python train.py --n_layer=9 --d_model=128 --n_experts=48 --experts_per_token=1 --d_expert=128 --d_shared_expert=128 --activation="swiglu" --moe_layers=[0, 1, 2, 3, 4, 5, 6, 7, 8] --router_score="softmax" --normalize_top_k=false --routed_scale=6.93 --balance_loss=0.0046 --balance_bias=false --shared_expert_gate=true --init_std_router=0.0102 --lr_router=0.000776 --n_head=4 --n_kv_head=2 --head_dim=32 --vocab_size=2048 --norm="rmsnorm" --norm_place="pre" --norm_eps=1e-05 --positions="rope" --rope_base=10000.0 --rope_fraction=0.25 --qk_norm=false --attn_scale=0.177 --tie_embeddings=false --parallel_block=true --init="normal" --init_std_qkv=0.0518 --init_std_o=0.0 --init_std_up=0.0518 --init_std_down=0.0 --optimizer="adamw" --lr=0.00326 --beta1=0.9 --beta2=0.99 --weight_decay=0.062 --lr_head=0.0449 --grad_clip=1.0 --warmup_steps=219 --schedule="wsd" --decay_fraction=0.692 --decay_shape="sqrt" --final_lr_fraction=0.05 --batch_tokens=65536 --seq_len=1024 --doc_mask=false --z_loss=0.0001 --train_tokens=509400000 --steps=7773 --dataset="wikipedia_en"
Below are experts of layer 5 (counted from 0) of a mixture-of-experts language model. Rows are named router (the router's row for the expert), down (a neuron's output weights, with its number) and show model dimensions 0-127. Each number is 200 + 40 x the weight over its row's rms, rounded and kept within 0 to 999.
After each expert's rows: a language model's description of what the expert responds to. This comes from a sample of Wikipedia text that the model never trained on.

# expert 24
router,231,221,159,193,191,268,184,239,242,180,215,145,147,197,242,129,199,259,66,254,229,240,207,194,183,246,213,170,187,215,129,168,240,218,198,202,198,259,134,134,197,177,166,263,195,225,147,243,251,251,233,211,260,205,183,230,212,233,176,183,212,208,225,226,258,121,187,133,247,247,184,254,186,214,217,161,234,279,179,219,153,203,166,190,251,223,259,246,184,235,220,232,170,161,169,157,213,251,131,232,203,148,178,287,187,236,177,170,223,219,250,298,166,167,173,198,221,200,166,240,176,202,149,150,241,163,193,194
down0,163,151,194,242,166,128,264,227,117,174,163,191,202,134,183,199,142,284,177,221,228,240,243,149,161,163,279,178,249,200,271,145,214,151,181,180,145,183,191,234,198,232,204,172,103,159,149,209,247,197,232,226,234,157,269,195,203,214,163,142,124,185,227,122,166,223,179,204,190,208,206,182,208,159,160,167,267,215,206,242,110,252,188,208,259,223,223,163,179,123,237,150,244,221,109,206,225,205,220,149,158,274,184,151,228,184,192,188,151,213,168,236,204,230,201,218,156,217,250,228,200,216,151,163,218,215,180,187
down1,109,182,138,139,222,256,169,175,180,163,289,298,127,232,212,114,241,196,142,248,241,268,132,231,211,209,201,219,218,156,212,178,163,176,236,212,135,180,176,214,173,233,137,196,179,250,224,200,195,195,203,168,186,153,222,267,197,207,185,139,230,214,192,192,184,189,127,167,164,159,215,254,169,223,133,264,166,206,196,210,233,164,216,226,217,230,171,184,166,263,262,212,200,270,201,205,229,207,144,140,256,243,225,224,175,224,191,126,167,244,192,207,180,238,222,238,189,133,290,232,224,183,226,237,204,128,238,227
down2,223,145,226,203,155,241,180,180,226,187,214,184,205,265,279,216,190,231,234,189,165,247,142,183,257,205,206,196,285,184,252,165,208,237,221,191,208,230,186,239,128,163,240,167,259,212,213,236,243,199,209,268,145,165,187,99,235,181,122,156,158,238,231,227,146,187,190,177,232,187,267,237,235,134,216,185,123,137,178,191,222,230,172,214,263,198,205,207,186,97,124,177,195,237,150,157,209,233,190,184,126,218,136,226,172,142,196,155,161,194,208,218,238,205,223,247,260,164,224,222,305,146,158,199,171,163,194,205
What it handles: Initials and list punctuation

# expert 32
router,198,174,203,255,180,217,238,263,219,208,204,216,149,151,115,192,151,184,207,214,215,207,122,212,161,207,257,157,218,158,163,206,131,192,198,205,202,170,174,220,183,236,227,255,215,99,146,195,218,221,185,239,180,184,137,150,254,236,210,203,197,184,192,177,204,183,163,159,153,206,180,181,206,231,307,228,150,190,229,169,161,173,208,270,215,182,242,218,169,254,228,202,241,249,133,226,155,234,202,273,178,179,230,262,131,252,199,113,155,187,292,256,204,138,112,174,236,231,228,273,204,173,119,209,153,188,208,178
down0,206,231,154,193,208,210,138,160,135,213,268,152,177,121,219,243,176,269,192,264,274,168,224,211,244,223,229,218,118,219,209,203,165,201,250,192,137,196,238,210,189,144,139,141,147,201,213,232,227,240,270,185,198,167,162,134,201,198,186,283,233,216,173,183,194,181,183,236,197,134,280,293,192,155,190,208,223,180,234,149,226,302,174,211,233,224,217,207,186,220,159,246,194,188,199,193,274,203,201,179,170,179,152,187,131,162,234,209,183,149,193,269,163,250,246,89,199,202,271,217,250,221,227,176,186,190,223,212
down1,177,189,171,151,223,228,285,248,206,182,214,223,200,181,125,222,282,200,208,145,245,188,215,190,190,163,197,244,189,177,195,196,196,221,250,179,245,198,242,226,169,235,191,169,252,237,196,225,173,233,123,190,240,182,228,221,147,173,304,162,194,254,142,246,216,171,241,214,184,191,143,186,166,197,173,133,147,255,153,194,159,194,158,152,149,231,243,195,223,175,153,184,266,215,199,158,247,208,158,228,214,186,223,148,156,151,227,195,190,274,123,218,228,130,215,174,80,242,265,182,194,287,189,243,145,221,237,275
down2,208,165,248,149,263,237,184,170,179,191,206,179,232,181,267,243,175,195,261,234,184,216,195,170,95,176,238,175,184,230,223,271,258,209,199,264,195,202,148,201,204,179,330,213,216,225,171,205,252,220,213,158,198,176,179,164,172,213,221,189,108,190,192,204,170,200,149,219,204,165,267,216,168,199,135,217,270,170,195,230,189,291,207,249,244,222,161,225,183,227,226,242,254,276,272,123,195,130,219,209,165,301,196,245,258,193,228,145,273,215,213,250,203,172,199,181,208,164,239,192,169,221,205,148,259,157,198,220
What it handles: Taxonomy abbreviations, capital starts

# expert 22
router,239,250,242,179,206,218,185,157,170,141,230,214,261,203,201,277,154,154,187,253,164,165,221,193,310,203,174,285,155,227,249,263,205,183,143,291,173,138,206,195,179,224,197,194,162,123,196,246,184,233,265,240,193,177,273,173,105,152,259,160,216,198,237,237,122,162,202,220,207,192,240,239,263,165,155,197,186,179,164,193,204,204,208,214,132,195,147,163,181,190,226,162,226,286,204,213,200,153,201,179,196,229,137,211,135,243,231,212,157,210,280,189,190,156,238,201,189,281,161,213,173,225,162,214,224,215,167,170
down0,241,172,183,162,192,177,202,216,184,245,165,231,160,178,224,231,174,200,242,192,173,217,153,131,203,277,201,161,284,258,178,175,235,125,225,213,187,196,174,127,179,205,206,158,213,200,245,165,191,243,157,286,177,148,261,196,210,218,180,153,222,101,165,170,223,152,236,202,251,217,219,110,159,223,160,209,166,240,233,128,238,229,179,180,277,234,149,248,156,230,225,229,197,204,203,93,221,161,164,212,212,222,220,170,234,149,196,236,208,260,167,230,184,261,150,131,177,162,242,243,238,269,214,240,272,186,248,161
down1,216,293,178,185,273,236,193,176,236,191,330,159,200,209,136,211,191,193,304,222,212,127,225,201,213,170,196,278,204,224,199,180,242,176,206,215,116,213,240,112,201,226,199,241,235,111,204,218,294,259,230,243,133,188,208,200,166,173,186,210,200,213,162,249,175,157,169,184,141,180,183,198,236,222,206,211,261,221,174,220,162,211,193,190,176,207,233,231,226,143,169,193,214,239,237,168,163,214,191,143,116,224,301,186,245,213,231,177,203,193,141,230,219,245,266,254,171,200,114,192,219,186,198,246,224,213,209,216
down2,132,162,85,200,179,154,196,177,174,205,189,206,216,234,190,172,196,235,173,229,208,195,116,143,207,148,165,236,172,243,221,267,140,184,210,149,173,204,247,245,167,152,170,143,130,167,156,134,100,217,233,151,179,171,225,211,180,306,144,228,186,202,184,168,198,129,238,226,247,259,187,209,135,212,249,204,174,252,248,176,197,234,157,207,217,134,233,220,230,163,225,258,164,186,199,168,160,224,108,223,246,237,152,160,196,230,210,216,172,221,244,193,247,195,214,246,214,277,236,227,181,250,190,194,260,218,153,217
What it handles: Mid-word syllables

# expert 14
router,174,206,187,259,276,255,233,208,171,164,230,199,140,149,109,172,212,230,293,174,167,190,124,166,236,172,223,215,227,209,172,245,201,165,209,189,156,150,195,183,133,205,237,241,175,193,174,131,163,213,117,245,169,164,118,199,179,199,227,157,197,227,123,212,230,283,186,158,147,226,139,204,231,219,204,243,119,126,176,222,254,201,184,196,217,188,215,161,178,219,164,157,239,264,174,231,159,207,161,206,93,151,190,161,197,193,218,256,191,227,219,181,177,207,178,195,208,256,292,233,176,133,160,241,182,210,235,225
down0,257,268,116,181,160,187,186,115,222,205,263,197,210,201,264,195,157,193,149,180,285,248,153,188,233,215,227,233,195,196,194,227,150,214,218,271,279,209,215,144,218,210,178,181,265,229,267,162,187,160,150,124,205,168,226,196,239,225,276,218,161,217,239,118,187,284,203,213,183,175,223,203,249,213,205,176,234,222,265,137,166,221,109,173,211,134,203,171,213,175,185,241,173,224,244,240,176,182,219,147,135,245,216,244,171,165,205,154,258,154,198,232,126,164,255,163,241,193,243,200,207,208,220,191,276,166,205,190
down1,236,214,209,204,210,196,240,206,184,178,147,172,184,218,238,195,118,203,211,230,114,138,156,210,212,123,139,255,131,127,244,185,169,199,192,210,164,184,157,246,119,219,184,204,157,122,203,159,156,206,189,134,168,212,215,191,198,207,193,223,242,240,179,125,190,193,133,183,200,205,234,270,254,250,118,217,177,180,147,179,217,211,253,160,309,208,180,163,213,195,207,128,207,217,211,228,207,151,199,154,203,174,211,273,168,155,167,152,271,240,186,161,208,235,195,158,188,174,162,109,206,241,146,245,154,186,283,210
down2,205,213,172,227,227,223,229,241,123,205,193,163,176,194,227,181,217,204,228,156,201,183,188,172,209,253,222,241,211,240,182,159,164,216,216,240,178,117,216,139,148,165,179,182,180,272,130,151,245,236,112,244,149,169,185,239,240,212,260,172,141,248,150,194,257,223,108,219,185,201,257,200,204,105,234,240,188,197,237,269,159,242,209,217,218,231,212,189,252,193,175,195,258,171,228,226,186,195,219,195,178,242,203,231,132,301,230,167,298,188,154,164,231,186,221,249,196,216,213,249,165,157,318,227,200,150,163,164
What it handles: Biography opening punctuation

# expert 15
router,235,230,166,182,181,263,183,245,242,194,221,153,169,207,239,119,205,252,76,250,233,236,215,213,185,245,197,180,173,235,129,159,240,221,219,200,204,250,141,137,225,182,157,259,210,230,158,250,230,250,242,210,253,213,190,226,219,242,183,168,205,195,241,233,256,125,205,135,258,247,176,249,174,222,201,169,234,273,174,208,149,213,164,184,262,231,250,241,183,225,213,240,161,141,169,163,203,252,128,230,216,157,165,284,191,236,166,168,235,228,246,296,168,161,186,207,235,203,164,235,170,214,143,146,234,169,190,176
down0,149,177,163,151,251,177,253,170,234,217,210,175,219,215,266,199,201,231,200,150,114,169,232,170,195,190,215,214,138,192,214,175,210,169,153,126,221,282,210,214,138,98,168,172,213,176,203,253,197,147,190,127,305,206,184,190,193,184,246,227,161,241,221,177,214,182,228,184,222,168,195,233,238,195,226,215,170,128,146,222,191,157,238,190,213,180,159,240,306,238,159,209,166,175,205,254,223,217,193,145,195,226,140,211,277,170,168,230,160,217,166,161,257,158,142,220,172,206,197,158,233,171,310,112,191,260,207,170
down1,235,228,220,212,188,294,209,201,236,125,286,200,246,90,239,188,267,189,204,212,176,191,232,202,244,246,236,78,202,270,268,161,168,171,221,193,225,254,170,172,215,216,215,177,215,277,201,186,201,196,172,242,197,197,245,161,225,219,257,173,220,231,221,225,217,161,260,204,171,198,212,176,240,204,195,191,212,212,132,193,186,187,240,186,244,244,149,173,206,271,236,136,225,310,153,199,119,188,224,178,278,249,179,207,203,159,210,210,220,171,249,232,225,187,197,149,195,219,171,225,205,105,152,247,195,128,196,227
down2,155,213,269,181,128,187,224,198,231,231,206,174,212,205,188,134,300,158,249,249,218,212,158,203,222,183,244,240,188,203,266,225,247,150,177,186,217,133,217,190,181,201,252,210,198,184,187,172,153,189,145,231,179,207,132,257,122,139,164,145,123,158,107,222,203,206,204,169,230,210,214,259,196,172,168,227,254,182,201,164,169,226,200,161,238,217,196,243,187,160,180,139,299,218,237,264,274,259,236,149,221,223,147,208,159,223,245,149,167,183,176,162,145,209,183,174,196,142,234,208,177,201,251,148,267,185,120,159
What it handles: Line breaks and first names

# expert 16
router,217,188,259,142,191,139,159,215,196,255,166,163,198,246,188,279,201,174,179,175,184,197,179,232,258,188,297,165,162,145,248,153,98,149,163,169,253,168,241,248,100,195,178,129,127,204,299,226,207,178,199,206,195,207,236,209,184,195,158,255,210,212,177,215,162,202,192,159,232,169,180,204,194,224,187,168,203,169,181,230,202,219,224,231,211,216,165,199,197,110,176,268,236,192,233,205,184,163,158,207,109,256,229,212,176,244,163,242,151,215,161,201,203,284,132,206,225,150,181,192,256,186,254,221,135,226,198,283
down0,175,208,150,164,171,228,256,240,190,190,190,225,252,188,168,229,224,228,189,236,223,229,213,236,235,205,169,91,257,248,134,142,167,168,199,95,185,225,273,183,149,193,189,251,127,194,190,233,204,250,190,149,225,213,202,175,202,201,188,174,237,203,191,272,202,218,233,169,211,172,160,241,238,192,177,204,208,272,207,210,174,213,189,204,186,325,253,229,249,170,260,275,196,200,250,149,179,169,129,207,165,231,126,238,212,294,142,158,155,217,125,165,220,166,164,161,176,146,186,207,139,219,193,162,174,241,250,204
down1,235,114,284,132,149,233,195,164,108,211,154,195,142,154,206,171,260,187,182,145,186,242,194,178,237,190,184,232,183,193,215,264,267,170,253,244,216,246,146,143,240,156,218,178,218,180,183,177,166,188,174,156,233,251,188,187,186,152,147,203,187,201,237,153,218,243,185,177,189,180,230,218,132,264,220,172,200,233,192,212,155,222,165,229,198,167,230,222,197,186,202,115,153,151,173,158,242,164,180,156,249,179,184,92,217,231,144,164,212,160,226,158,210,257,205,136,256,262,231,169,169,213,201,175,200,181,73,244
down2,281,172,186,174,182,205,211,160,290,188,176,177,199,242,239,249,187,194,265,243,230,182,153,206,212,230,189,263,234,216,214,215,217,185,190,240,202,237,124,212,198,102,240,163,194,155,263,163,199,216,243,220,170,196,116,168,219,124,182,243,212,183,200,183,203,246,185,279,226,206,220,212,229,206,156,133,168,230,199,160,107,242,187,199,211,203,256,170,196,186,215,235,196,171,203,175,234,207,138,165,159,117,285,158,253,219,131,281,210,165,229,175,262,147,248,278,204,220,232,184,224,226,216,185,263,98,221,199
What it handles: Quantifiers and determiners

# expert 30
router,218,230,235,302,208,244,100,183,223,243,199,255,105,108,234,173,189,235,180,200,195,203,214,207,186,210,228,186,213,264,185,160,159,185,224,197,195,284,199,194,223,259,213,232,145,229,172,219,197,235,267,172,156,202,109,210,209,167,208,155,194,231,221,251,200,141,208,231,233,254,202,252,128,208,263,187,205,225,194,209,157,241,211,173,233,121,270,225,164,253,179,258,232,197,237,172,220,199,185,193,204,190,213,279,182,230,147,183,208,238,164,270,199,277,208,125,223,189,199,254,245,182,148,164,208,131,258,147
down0,181,219,206,146,160,224,120,207,167,266,211,169,201,165,220,213,209,119,210,204,157,184,173,175,296,203,218,157,232,207,162,161,164,152,234,155,194,231,229,241,280,143,281,182,240,229,244,214,176,237,212,148,261,187,214,232,164,148,178,206,231,199,193,205,198,138,231,271,294,199,184,155,210,184,186,225,197,158,155,284,217,202,174,170,256,223,185,224,181,169,147,127,215,199,217,226,147,228,157,239,296,248,186,179,252,202,247,134,199,224,134,219,183,182,178,174,250,237,236,78,202,185,183,190,215,159,187,260
down1,199,159,206,211,141,204,218,187,181,206,178,210,224,219,178,200,249,106,220,160,126,146,246,111,231,144,161,211,184,236,169,219,179,160,166,179,250,211,244,210,200,183,198,238,209,223,156,199,126,137,191,197,171,279,229,188,222,244,164,227,167,152,147,187,239,113,199,220,201,196,217,191,210,263,244,144,255,278,233,244,169,227,182,266,259,182,271,193,152,247,129,253,185,181,224,241,184,151,253,159,198,163,139,162,227,155,231,195,203,241,257,212,157,130,193,252,171,226,235,125,176,217,105,179,197,167,200,246
down2,219,178,212,135,211,257,198,165,179,203,219,116,225,169,212,223,221,177,236,166,175,229,231,198,124,201,227,221,183,211,132,147,167,235,197,148,276,207,267,188,189,197,226,236,249,231,180,226,172,182,253,199,164,158,147,208,215,203,257,91,173,254,222,171,179,229,213,193,258,174,143,208,142,253,184,196,216,94,167,211,270,164,203,192,167,115,184,199,244,206,177,192,267,202,264,196,190,234,156,202,245,82,244,112,179,196,169,270,140,184,164,139,243,232,228,201,213,172,172,186,221,163,182,185,248,227,248,229
What it handles: Title word starts

# expert 47
router,150,110,187,240,218,207,188,172,211,206,211,211,214,175,236,233,162,159,192,251,219,205,176,270,143,266,217,207,258,173,194,199,218,199,191,190,191,159,220,187,192,278,140,179,201,201,151,237,214,170,161,254,239,232,103,193,138,218,229,235,183,247,231,119,224,208,220,220,173,128,164,250,174,233,151,151,207,194,195,223,168,162,134,186,189,233,189,291,185,80,218,162,163,199,244,253,216,182,215,181,236,229,195,284,271,186,222,263,235,211,275,239,274,222,268,212,181,162,203,234,130,150,183,239,246,218,240,204
down0,180,221,160,184,250,216,149,237,188,198,200,235,206,176,190,232,159,249,140,110,238,230,164,231,182,223,194,194,112,210,239,191,173,173,225,225,191,168,175,260,194,120,162,216,280,202,121,191,199,143,212,156,274,195,105,194,177,163,140,167,233,152,234,183,191,213,154,218,142,226,186,187,142,186,219,206,193,256,244,189,198,257,171,200,193,246,293,183,194,264,246,113,179,177,194,154,172,175,182,186,182,238,228,174,193,126,195,230,133,246,169,151,225,105,154,215,177,201,207,231,148,186,221,120,258,252,223,236
down1,208,242,224,198,196,221,167,223,224,174,298,234,232,252,137,231,201,209,192,137,266,238,174,160,226,199,210,224,211,206,185,181,171,226,215,217,272,146,213,218,196,236,135,119,134,196,197,201,253,96,248,171,210,138,203,269,191,162,217,151,280,180,193,202,172,97,183,211,186,236,222,239,208,224,236,257,169,171,170,196,176,222,260,126,191,198,218,233,246,241,198,221,127,157,187,301,176,225,193,199,115,168,131,170,154,159,183,170,233,202,198,178,216,187,231,203,262,162,174,211,251,140,270,262,198,217,220,219
down2,271,146,109,200,128,242,210,118,157,182,184,144,188,198,222,173,176,229,197,251,175,179,204,185,208,164,172,189,187,229,117,219,238,169,97,252,146,185,190,177,180,227,250,217,225,193,216,283,253,171,179,207,186,230,153,221,249,234,161,218,132,172,186,191,171,291,196,222,185,167,218,229,161,239,142,194,206,302,201,183,150,226,127,200,274,175,269,167,218,152,183,173,231,176,226,179,174,170,239,209,187,131,220,187,245,193,192,213,105,198,219,242,184,179,188,188,233,293,157,215,229,176,279,230,239,187,173,205
What it handles: Word-internal pieces after prefixes

# expert 41
router,234,232,170,177,182,262,184,242,238,198,217,150,164,209,242,120,201,260,78,250,233,233,212,217,185,247,202,181,172,235,126,166,235,220,212,201,209,251,137,134,221,176,159,259,211,230,161,251,229,246,242,213,254,211,192,228,220,243,185,167,207,197,234,232,259,122,196,132,258,246,176,249,173,225,207,169,233,272,174,206,156,214,162,185,259,231,250,236,179,226,205,238,161,146,170,167,208,253,129,232,214,149,166,288,190,236,167,168,230,221,252,294,169,159,187,202,235,203,163,236,171,210,140,144,235,168,193,173
down0,197,230,205,231,216,209,182,138,178,212,179,214,260,238,201,237,254,246,231,185,191,198,228,179,198,166,181,234,226,244,99,193,173,204,234,195,229,183,128,222,256,162,214,90,214,209,240,197,234,138,239,162,226,153,132,260,212,206,154,107,217,192,179,205,207,186,217,257,211,166,253,148,167,294,123,211,214,271,185,218,132,203,232,218,159,181,135,200,144,198,190,293,176,192,199,110,251,230,214,203,245,229,157,244,233,265,210,176,203,118,144,224,194,227,149,159,163,251,189,184,227,210,161,193,183,201,148,249
down1,214,174,201,167,137,177,225,183,229,229,215,213,205,153,210,208,196,215,158,239,283,154,207,200,271,172,199,181,149,221,196,154,93,149,175,247,225,191,256,121,249,128,207,128,213,137,251,232,226,216,188,199,137,185,181,189,256,162,152,208,205,250,233,216,207,189,180,229,222,137,145,157,214,268,140,206,188,199,208,226,181,213,201,191,212,160,256,232,159,182,199,273,160,189,173,216,230,158,191,234,244,206,256,139,203,159,212,117,132,197,229,242,170,189,202,148,156,157,189,283,180,289,288,285,202,212,189,160
down2,261,196,202,175,204,50,160,242,146,181,179,212,175,174,211,192,153,158,165,243,168,196,166,193,181,239,243,197,207,178,144,271,232,161,189,175,222,191,163,248,234,197,154,233,174,198,208,180,277,149,182,202,258,271,205,181,224,238,196,201,214,198,200,256,229,191,202,201,153,197,237,223,229,223,275,211,255,204,109,208,206,274,275,160,142,213,231,157,206,125,248,213,165,145,127,177,194,209,203,254,159,228,197,202,237,247,189,246,226,185,231,250,206,205,152,136,234,185,154,166,118,173,120,241,193,221,280,239
What it handles: Names, years in citations

# expert 6
router,200,202,194,268,170,206,203,248,186,249,186,221,207,129,208,222,192,199,273,242,221,210,212,266,185,214,243,182,235,190,218,177,113,247,184,171,267,252,232,219,129,272,204,145,209,183,189,221,249,147,119,158,275,229,215,244,224,246,251,210,236,175,273,242,199,228,277,166,198,187,154,88,197,216,236,248,292,172,200,122,251,183,213,196,215,195,209,188,179,290,218,254,211,198,215,203,183,198,245,171,170,218,186,241,232,181,196,224,232,223,199,164,204,230,230,256,205,253,164,159,194,173,142,264,111,196,237,141
down0,183,155,144,243,282,191,187,176,224,125,185,212,159,179,230,274,180,192,148,195,165,224,215,223,180,130,249,162,184,232,198,189,198,188,135,138,189,241,259,220,275,171,232,253,195,158,207,181,233,218,288,184,206,180,220,159,228,179,148,243,206,185,181,92,223,216,217,277,95,148,206,236,214,231,240,192,147,245,236,192,252,250,182,151,240,230,253,211,227,237,215,221,265,131,220,162,128,199,230,186,220,173,202,165,180,232,196,224,182,281,254,179,210,184,309,224,234,154,226,186,213,252,226,181,233,213,220,225
down1,157,222,129,193,191,152,209,247,231,162,161,206,204,252,142,244,169,269,165,196,315,194,182,186,241,175,201,208,256,185,245,146,121,225,179,207,186,145,229,264,159,167,146,293,226,181,282,197,172,224,181,174,167,179,161,306,222,226,244,214,160,179,202,263,216,218,207,269,156,248,206,176,219,152,226,139,102,181,132,181,190,207,173,238,206,170,210,182,238,144,127,250,211,171,179,202,169,225,237,204,145,171,200,198,266,192,225,215,177,197,188,204,222,202,213,184,156,175,220,221,242,134,204,165,212,195,97,178
down2,170,203,216,163,200,146,203,185,239,190,293,126,194,222,305,226,254,208,198,198,170,164,169,203,215,229,217,181,165,184,162,207,230,169,192,153,258,211,194,146,181,223,218,186,271,210,239,143,150,196,193,221,151,134,215,248,168,189,221,255,193,185,285,202,226,176,220,209,239,175,133,269,231,117,145,213,153,184,245,166,179,199,115,219,256,218,179,135,130,194,164,165,174,155,195,195,205,223,168,281,174,200,254,216,195,249,210,207,198,238,165,146,199,284,151,143,216,157,280,145,255,203,129,218,244,151,226,186
What it handles: Table row starts

# expert 43
router,264,146,131,192,174,155,239,230,258,185,226,195,242,259,224,164,218,206,154,181,208,214,206,146,150,229,139,239,244,231,239,227,132,240,162,275,179,259,200,150,134,142,188,194,152,159,187,154,207,234,216,163,172,231,171,105,250,111,178,195,187,152,119,261,220,168,126,153,168,205,165,215,195,243,157,210,271,195,230,201,195,244,199,191,217,192,233,172,163,179,162,196,167,268,181,179,196,219,202,147,191,181,258,249,167,246,225,89,254,140,188,168,234,170,237,200,201,163,229,166,257,214,153,175,181,248,188,206
down0,158,229,206,178,158,194,189,159,188,204,188,223,239,186,158,118,180,198,176,167,276,210,168,155,216,217,252,222,224,148,170,220,230,206,185,256,230,191,250,198,268,267,230,210,230,166,242,191,166,183,202,290,222,148,279,173,171,241,168,212,189,244,185,269,199,255,207,108,271,151,237,122,179,122,186,175,169,260,269,203,154,222,184,225,277,177,172,210,212,178,250,148,201,217,153,164,134,165,111,224,230,246,188,231,230,218,199,172,237,201,96,257,208,215,141,160,184,238,211,196,197,226,269,205,226,167,173,235
down1,258,180,238,188,254,218,226,204,152,205,193,201,198,184,163,226,237,203,180,174,214,186,210,131,182,122,111,189,159,112,201,212,172,306,180,184,264,201,208,201,186,225,294,206,124,162,190,188,172,227,274,233,204,257,179,240,186,277,176,219,246,199,147,176,156,165,107,218,150,262,168,177,142,222,207,267,204,213,163,225,258,197,207,189,284,125,225,250,246,228,178,221,174,150,166,231,189,173,130,206,180,112,178,146,232,155,210,218,186,226,143,220,210,215,164,172,174,177,199,206,204,250,236,211,176,207,122,206
down2,135,172,274,247,230,184,165,200,254,231,206,167,175,219,256,181,185,273,249,120,180,147,221,187,131,199,262,214,110,192,218,227,187,191,200,170,157,212,202,248,148,174,239,287,214,186,241,157,164,172,238,225,207,248,209,195,211,150,207,217,129,163,208,137,254,180,224,213,179,165,269,199,230,171,114,209,194,243,194,188,263,213,129,100,179,205,287,217,132,202,204,195,266,187,188,179,254,145,210,207,189,160,135,180,186,150,205,215,184,233,254,180,188,264,262,176,196,161,136,184,239,203,159,207,132,194,210,183
What it handles: Table pipes and conjunctions

# expert 19
router,239,296,158,198,232,187,178,202,269,178,168,204,158,147,194,220,136,240,233,260,159,144,186,138,192,204,158,193,212,224,232,222,176,200,192,302,268,228,220,146,177,187,140,220,231,173,221,148,144,224,234,195,175,182,187,158,196,258,192,142,227,163,225,116,172,264,186,183,138,183,165,297,209,199,202,246,209,218,255,218,133,244,216,212,179,215,198,244,193,167,191,219,136,226,160,110,202,179,172,207,211,233,128,218,134,168,275,186,267,220,237,197,222,236,183,203,288,177,236,196,199,249,180,174,264,200,167,134
down0,218,161,245,254,196,260,176,184,175,279,261,184,169,196,217,178,224,162,184,209,150,213,184,170,245,229,175,229,159,105,147,176,190,171,235,240,151,229,202,153,150,233,239,243,222,196,150,240,241,269,211,152,83,244,218,326,156,147,240,189,197,233,207,254,291,231,219,188,200,219,180,177,178,239,194,200,234,198,194,177,152,100,233,220,149,250,218,200,176,181,199,228,221,222,166,156,191,237,187,181,141,167,177,144,200,245,217,218,232,183,178,198,204,184,169,199,192,181,117,196,252,267,175,258,226,105,215,191
down1,258,197,274,198,229,109,219,256,214,272,189,159,253,189,187,206,240,225,244,212,241,219,175,112,213,241,104,170,248,228,157,90,186,170,211,235,217,196,158,189,184,185,242,191,245,194,160,212,214,288,186,206,235,229,208,183,239,213,137,227,123,168,203,209,189,189,192,212,169,148,232,155,123,189,190,216,206,197,248,192,151,192,151,210,255,235,208,179,197,253,179,205,131,230,227,135,168,194,209,219,233,281,168,177,174,184,190,206,207,280,185,204,190,295,283,232,168,197,264,251,168,140,200,254,197,186,260,221
down2,197,207,245,127,66,239,148,196,161,234,149,179,226,233,210,185,171,170,152,180,202,209,178,207,215,130,218,193,243,202,120,238,205,185,238,196,124,216,192,194,154,247,288,214,214,266,181,281,191,212,148,195,203,235,194,173,156,220,188,259,151,156,169,158,166,147,203,191,161,216,179,228,151,164,200,253,185,236,196,107,213,133,224,190,199,204,213,130,204,181,280,161,238,237,245,170,206,203,206,166,166,198,134,223,151,178,234,192,111,209,296,201,215,195,230,138,183,164,221,188,199,135,208,217,262,177,135,171
What it handles: Name pieces and accented letters

# expert 21
router,132,215,169,224,127,240,199,245,169,212,153,167,141,245,197,146,217,213,205,152,226,253,212,209,201,188,179,156,188,125,237,171,204,207,191,159,224,223,175,278,244,192,170,264,208,237,236,133,231,195,242,192,206,259,223,227,185,215,146,253,142,114,224,215,205,201,170,279,196,200,226,109,187,173,212,217,246,224,142,210,232,141,152,138,70,229,241,187,269,212,164,209,219,170,229,236,205,232,258,220,213,204,302,120,243,170,199,145,128,188,218,230,209,219,244,201,167,225,150,204,157,209,203,190,176,225,249,227
down0,198,215,228,215,197,177,191,282,227,279,176,124,222,68,205,197,175,244,130,153,228,264,228,192,203,189,230,253,207,198,227,184,108,226,193,240,222,183,153,183,203,236,155,241,160,197,124,223,195,143,196,204,229,296,165,202,243,158,205,152,198,217,212,232,267,191,194,245,259,198,216,235,204,237,188,211,217,211,197,150,187,220,223,239,275,249,156,217,154,229,259,259,175,127,214,210,164,207,216,269,195,206,161,155,169,238,243,208,258,154,241,157,189,203,272,146,257,262,217,155,146,253,215,161,185,211,207,237
down1,115,261,203,189,142,206,165,266,251,206,171,224,204,170,220,239,223,169,217,169,202,245,327,142,236,199,234,166,180,207,222,174,183,208,114,189,192,257,177,268,232,212,191,238,171,162,188,167,91,185,133,206,222,212,213,216,190,160,232,189,233,215,173,189,272,217,202,193,176,151,174,207,179,184,201,223,165,192,216,192,152,275,203,177,126,248,199,226,234,164,169,205,263,261,283,182,165,133,155,182,224,171,184,210,185,191,175,156,146,138,211,154,193,196,251,228,177,170,190,210,204,306,113,190,129,237,247,165
down2,134,127,178,168,251,279,185,122,166,240,175,259,224,180,89,233,185,164,269,162,140,188,242,198,216,170,234,169,205,200,232,177,133,189,211,286,192,247,210,145,265,152,180,238,217,226,216,165,270,258,225,193,230,141,209,248,150,176,190,212,136,207,226,195,254,219,154,142,175,111,252,218,198,198,154,213,229,172,271,181,194,205,249,163,159,192,266,186,244,197,167,167,211,178,200,178,223,172,229,175,125,173,221,219,202,223,213,187,261,239,218,221,241,168,173,262,183,166,176,213,279,240,254,207,226,147,161,188
What it handles: Early word fragments